Weights of a small mixture-of-experts language model, trained from scratch on English Wikipedia.
Size: 14 layers, vocabulary 8192.
Below are experts of layer 2 (counted from 0) of a mixture-of-experts language model. Rows are named router (the router's row for the expert), gate (a neuron's input weights, with its number), up (a neuron's input weights, with its number) and show model dimensions 0-255. Each number is 50 + 12 x the weight over its row's rms, rounded and kept within 0 to 99.
Before each expert's rows: a language model's description of what the expert responds to. This comes from a sample of Wikipedia text that the model never trained on.

# expert 60
Description: First-name and surname pieces. Given names like Chris, Edward, Jason, and the second piece of names after an initial, such as Ted, McCloskey, Stumme, Wimbledon.
router:51 60 45 55 44 30 39 45 47 22 67 35 41 40 50 53 47 47 54 70 57 35 46 70 60 29 72 60 47 36 57 35 45 48 34 60 57 54 51 53 41 67 64 58 65 46 42 38 71 52 54 50 36 55 51 69 54 58 40 53 52 52 48 63 66 48 59 36 51 59 79 56 76 51 62 42 29 48 35 38 61 52 70 55 38 70 26 57 53 63 56 39 45 56 42 51 47 48 44 45 52 49 59 68 38 49 47 38 43 58 61 63 67 41 62 63 30 50 15 59 71 51 35 55 47 45 42 46 24 76 40 37 48 12 53 27 47 62 40 50 51 64 50 44 48 46 60 43 48 33 52 41 46 44 69 63 48 57 46 46 43 59 41 69 32 75 73 59 41 41 40 51 53 48 35 46 53 53 43 43 52 54 50 43 64 52 41 48 38 73 34 53 54 22 63 63 50 52 40 43 54 39 50 26 40 56 44 40 20 50 27 37 33 38 54 52 56 42 45 35 51 51 44 26 52 59 49 22 23 40 75 53 58 41 62 55 47 47 54 39 62 57 53 53 49 43 45 35 38 56 39 26 46 55 32 60
gate0:43 55 56 30 34 47 61 57 60 25 38 67 57 64 58 44 21 30 32 59 65 51 54 45 61 50 56 77 34 57 45 55 42 51 29 69 47 50 53 32 38 58 27 49 55 51 36 51 49 64 47 41 39 57 56 52 53 57 23 73 60 61 26 43 35 44 37 28 44 65 60 45 40 43 76 76 69 34 40 62 20 26 56 46 42 43 48 52 28 60 68 72 64 51 28 71 27 46 55 59 44 67 65 71 40 50 38 42 54 54 70 67 50 44 39 30 46 52 49 34 58 35 49 45 53 60 37 33 56 63 40 48 51 41 48 50 32 63 48 43 61 31 44 61 41 52 50 58 46 51 31 49 28 59 40 70 46 44 55 55 40 66 32 49 48 41 50 47 54 37 60 49 50 72 52 56 55 40 47 28 56 48 52 46 49 51 54 50 60 48 52 45 45 29 57 41 48 62 34 37 53 36 57 42 38 66 54 53 44 66 57 46 64 67 54 36 34 53 45 55 67 61 41 48 27 46 56 48 56 59 46 50 48 38 38 44 50 56 56 23 53 28 54 71 55 74 51 71 41 72 68 51 55 47 57 52
up0:44 62 71 33 65 55 62 59 65 45 20 46 50 30 56 55 45 45 58 56 52 52 31 61 45 45 34 37 53 65 37 32 56 44 56 36 54 55 45 74 49 47 52 57 49 50 46 36 49 32 58 47 38 60 51 43 61 36 62 51 33 52 23 24 46 19 60 49 64 58 48 61 43 58 41 41 44 70 58 44 56 63 37 53 52 50 75 35 60 36 55 24 49 50 47 34 51 51 43 33 55 45 55 44 53 39 46 74 43 55 21 43 44 38 44 54 74 41 60 49 50 56 46 74 57 45 54 59 40 62 77 45 60 41 54 40 43 54 50 70 44 43 43 28 52 58 63 50 32 49 55 38 61 39 35 24 51 50 42 68 63 61 53 65 56 83 27 60 48 68 41 65 47 42 40 28 37 49 52 36 31 32 61 43 18 63 38 56 68 54 48 55 46 60 45 51 35 46 54 53 37 60 36 51 36 33 48 31 50 44 59 44 51 63 31 43 66 60 32 46 61 49 54 57 66 62 47 33 49 25 60 73 56 63 35 42 62 65 28 44 56 52 38 38 48 64 44 64 33 50 49 57 39 59 55 56

# expert 22
Description: Digits in tables and years. Digits in table scores, vote counts and years, such as 0–3 and 1970, plus word-final suffix pieces like -nt, -ized, -ated.
router:64 49 72 46 57 67 44 87 36 39 38 75 62 33 35 64 35 55 30 47 54 42 65 52 36 20 51 51 63 49 40 56 45 53 60 70 55 51 38 56 70 60 58 51 49 40 52 44 39 54 52 63 68 47 45 52 56 68 66 44 45 67 32 56 44 50 39 39 57 54 59 52 36 55 48 35 91 57 59 57 42 48 51 56 35 46 57 44 53 63 51 56 55 37 42 49 72 37 51 71 50 48 46 67 40 57 54 41 29 62 48 45 51 59 71 48 53 54 39 38 61 50 59 46 32 47 37 43 60 54 34 51 65 51 31 33 44 52 53 35 37 58 58 42 66 40 48 63 46 48 47 83 71 52 40 40 41 52 57 44 54 50 49 60 43 49 44 68 85 53 63 51 24 43 46 70 45 47 47 67 62 34 47 16 49 44 47 46 56 41 30 63 48 70 51 54 20 51 48 48 43 39 51 19 67 49 58 45 40 61 51 39 48 59 54 29 53 59 47 64 70 55 37 51 44 55 70 43 43 62 25 43 45 50 25 53 49 63 56 54 50 46 46 43 50 34 63 71 68 35 43 28 49 44 52 65
gate9:49 46 66 39 46 65 45 57 54 57 52 35 49 49 39 60 40 74 41 59 73 69 48 55 37 25 29 50 32 47 52 46 72 61 36 24 49 47 52 59 61 61 57 56 59 39 54 48 48 70 30 74 55 60 23 51 47 38 56 50 59 79 27 48 49 63 45 46 38 64 57 41 26 55 41 44 54 58 29 53 45 45 45 49 57 61 57 72 39 42 46 39 44 29 35 31 59 44 47 62 38 66 70 36 52 45 49 41 33 62 72 50 59 56 48 44 42 49 60 48 60 53 60 54 51 47 33 50 53 43 32 50 49 43 44 57 68 50 43 81 44 67 56 54 66 40 56 48 51 44 46 65 36 74 37 54 54 27 42 59 72 39 48 47 47 58 50 68 54 71 47 47 32 75 41 47 42 65 58 45 52 62 50 38 43 47 44 42 44 37 52 29 63 51 62 51 53 53 41 38 43 71 53 41 60 38 74 41 49 35 48 44 50 46 24 78 31 57 42 78 57 56 37 40 53 52 62 43 53 19 44 25 50 66 31 52 48 56 53 65 40 27 64 69 51 49 72 52 65 50 55 41 48 51 40 70
up9:36 29 35 58 65 81 38 65 46 62 31 41 40 45 50 45 48 58 63 50 51 58 25 53 60 45 38 37 55 32 43 69 74 71 56 41 28 47 52 87 38 55 52 36 53 34 65 43 41 49 59 57 56 54 37 56 49 47 54 62 39 54 40 54 50 32 60 42 39 55 45 44 59 57 32 42 32 42 39 48 00 53 28 26 59 67 45 85 43 50 53 78 58 56 50 32 51 64 49 45 41 64 37 42 49 58 68 63 42 41 53 33 51 59 57 77 58 49 33 46 39 47 49 44 54 40 44 42 61 33 56 53 51 47 55 33 46 47 58 48 33 75 43 43 64 45 44 52 34 39 45 45 33 55 59 33 57 48 56 64 74 47 63 37 42 40 46 51 59 63 61 46 59 82 40 19 44 46 45 64 62 72 35 41 62 54 51 53 39 52 40 45 64 59 47 39 64 56 37 45 58 54 60 70 61 52 49 48 49 42 45 45 61 29 44 42 40 48 52 53 67 56 49 50 60 56 46 49 56 56 38 46 60 71 55 53 50 53 56 48 70 56 56 41 41 40 39 63 69 47 58 66 56 37 62 72

# expert 29
Description: First digit of numbers. Leading digits of years, coordinates and table numbers, as in 2004, 1997, 96.193, plus gold and bronze.
router:72 56 52 68 47 60 58 64 53 44 61 62 58 29 42 42 43 60 47 48 67 38 73 46 69 58 35 62 43 40 49 74 47 69 64 62 44 54 46 60 23 59 40 48 46 63 45 62 64 51 47 63 47 47 06 58 52 45 25 48 39 64 52 51 49 53 60 36 27 44 56 58 85 61 46 46 44 25 55 58 38 56 58 44 33 41 40 61 57 55 67 40 41 36 38 47 58 68 64 61 45 61 52 59 44 44 49 57 46 54 59 38 34 47 57 53 38 78 43 63 39 39 60 65 46 40 53 56 49 38 54 57 33 51 40 37 48 57 57 65 68 55 51 54 48 49 60 47 59 40 61 50 43 66 59 60 52 62 41 49 72 56 54 63 55 50 64 52 33 58 52 35 36 41 50 42 35 51 60 53 50 50 44 47 55 51 63 33 45 59 55 08 47 44 58 70 65 40 30 52 55 37 49 29 47 29 56 66 65 46 47 21 65 39 50 52 55 43 46 61 43 42 47 34 48 14 42 51 55 42 28 45 49 53 49 24 34 50 29 50 57 75 49 56 50 43 52 42 32 79 54 72 43 57 38 65
gate1:40 85 54 36 55 28 43 54 54 73 40 49 41 27 53 53 38 50 40 43 17 54 45 56 30 38 26 64 54 49 29 53 48 54 39 61 48 63 30 62 63 42 50 55 55 81 51 52 40 40 41 48 41 51 59 63 58 54 46 44 79 35 42 56 71 68 46 53 46 56 38 43 53 43 45 51 66 69 52 55 56 44 62 31 46 56 58 42 67 46 50 60 61 45 60 64 48 31 28 70 60 67 62 52 60 57 43 51 53 32 55 50 44 53 75 51 64 59 68 21 34 35 72 55 47 31 45 46 67 38 50 56 48 41 54 37 52 45 43 66 39 53 42 32 48 37 65 50 36 35 71 45 72 34 50 51 33 35 43 37 47 66 43 46 45 56 52 50 56 56 46 60 69 54 47 59 40 24 48 66 79 36 54 56 53 56 50 44 41 56 51 42 56 47 56 32 37 49 33 37 56 66 33 41 52 41 33 44 60 51 58 48 40 09 55 59 58 56 44 51 43 49 37 41 39 55 45 57 44 44 41 52 24 37 34 69 42 52 41 60 44 41 57 43 57 50 45 61 51 80 40 27 65 56 47 61
up1:49 56 41 40 45 45 46 58 71 50 52 84 44 38 46 36 56 54 48 74 43 42 39 39 48 37 31 35 62 70 39 53 36 63 57 44 62 63 40 39 45 59 54 65 68 40 54 67 42 82 51 33 59 47 62 51 33 53 48 46 30 49 47 58 63 58 55 60 61 51 64 54 58 40 65 45 56 60 34 18 35 42 66 50 61 44 45 42 36 53 45 60 46 43 40 30 46 45 53 63 41 68 49 52 61 45 73 55 48 30 69 31 60 53 60 48 60 40 38 72 38 56 47 51 33 55 34 71 35 41 47 47 32 52 61 62 63 68 48 57 48 44 50 38 40 65 67 48 41 47 26 43 46 66 53 53 62 54 34 40 55 34 56 38 39 33 35 38 62 35 77 39 66 38 53 63 45 53 37 48 74 37 52 42 31 61 21 56 53 36 42 60 47 29 68 49 67 59 45 34 52 49 33 54 34 42 56 38 70 48 55 52 67 48 48 22 50 59 63 39 50 53 35 57 35 62 66 67 25 65 56 56 39 53 66 71 35 38 66 63 56 50 49 62 33 60 64 52 55 48 49 41 52 42 62 42

# expert 58
Description: Word-initial pieces. First pieces of words, often capitalized, such as tur in turboprop, ach in achieve, St, Se, Dur, Cha, and capital letters.
router:62 58 58 51 32 48 54 25 44 58 66 40 41 50 53 40 37 34 42 55 52 55 48 58 62 35 67 62 53 22 54 34 57 56 45 53 51 58 59 67 62 75 63 57 72 60 55 61 61 48 42 41 40 47 69 74 57 55 36 40 37 40 58 50 61 42 41 33 45 49 33 59 63 64 56 64 31 38 51 35 36 46 21 37 36 69 44 60 58 49 38 46 41 71 56 49 55 41 60 49 36 56 54 48 44 40 62 38 47 45 59 54 40 42 58 68 30 35 52 65 49 46 49 61 47 63 57 39 34 66 54 28 44 56 56 33 61 53 37 63 64 42 47 51 48 53 48 50 47 40 54 47 53 45 61 66 68 58 70 49 45 34 40 71 36 49 55 49 33 75 44 61 48 60 36 30 49 48 43 45 42 54 39 70 52 52 49 47 36 47 60 51 61 48 70 50 49 46 39 52 53 54 54 41 50 55 46 44 54 32 37 28 58 53 45 60 62 00 58 51 24 52 59 27 56 56 21 34 38 35 72 61 63 41 36 45 60 51 51 43 54 64 82 52 61 30 29 30 28 40 36 52 50 40 28 60
gate1:35 50 61 68 32 39 48 66 60 66 58 63 39 27 65 34 42 60 50 44 35 64 55 37 74 55 52 36 45 66 37 68 36 58 71 52 21 35 47 47 40 45 41 46 42 39 54 44 43 46 31 58 46 37 46 55 37 43 62 58 62 48 50 36 53 47 79 72 30 47 47 54 52 46 38 50 39 34 64 57 60 35 48 51 56 56 48 61 62 43 38 38 63 51 40 77 51 45 76 66 52 61 81 48 28 38 33 62 56 50 60 52 47 58 45 57 55 52 71 46 26 60 69 60 49 40 52 72 43 58 30 54 23 66 55 56 43 59 53 49 78 52 61 40 60 53 57 49 44 39 85 22 68 47 46 42 42 53 69 77 40 60 47 68 45 56 79 44 63 62 48 51 54 52 57 58 40 47 36 67 48 70 44 46 40 44 53 25 65 52 55 35 62 56 54 61 52 61 40 70 43 63 56 52 31 26 53 44 47 53 41 50 50 42 50 41 64 47 61 70 62 62 47 30 57 44 38 58 42 49 53 43 55 57 50 22 46 27 59 49 43 35 40 59 53 58 52 55 44 44 48 51 61 58 43 60
up1:47 46 50 45 65 41 74 47 38 23 65 66 21 50 41 53 48 32 36 52 66 45 46 46 46 59 46 51 31 30 56 30 45 40 43 20 44 56 48 57 58 66 60 52 61 49 42 48 59 38 52 62 64 39 53 55 69 35 45 67 51 35 47 58 59 53 36 36 55 39 51 35 47 42 43 55 45 60 49 43 51 46 38 54 30 45 47 44 65 47 36 67 44 32 60 43 54 57 46 41 26 61 34 63 59 60 75 79 35 46 63 45 48 33 57 40 63 68 30 46 44 46 63 50 70 62 48 19 60 34 70 49 45 49 44 45 48 31 59 64 23 62 69 44 23 67 52 52 17 72 39 45 38 32 53 44 62 50 50 51 57 49 79 36 61 40 63 52 52 50 45 45 46 52 49 42 33 54 43 29 59 45 53 43 34 61 65 55 39 69 44 42 57 47 60 44 41 53 58 57 47 48 58 72 43 42 48 37 38 43 64 51 68 67 47 39 62 54 68 54 28 59 68 57 37 48 28 44 64 50 38 62 50 60 50 57 45 31 53 44 14 44 59 33 50 35 48 49 56 53 52 38 62 42 39 63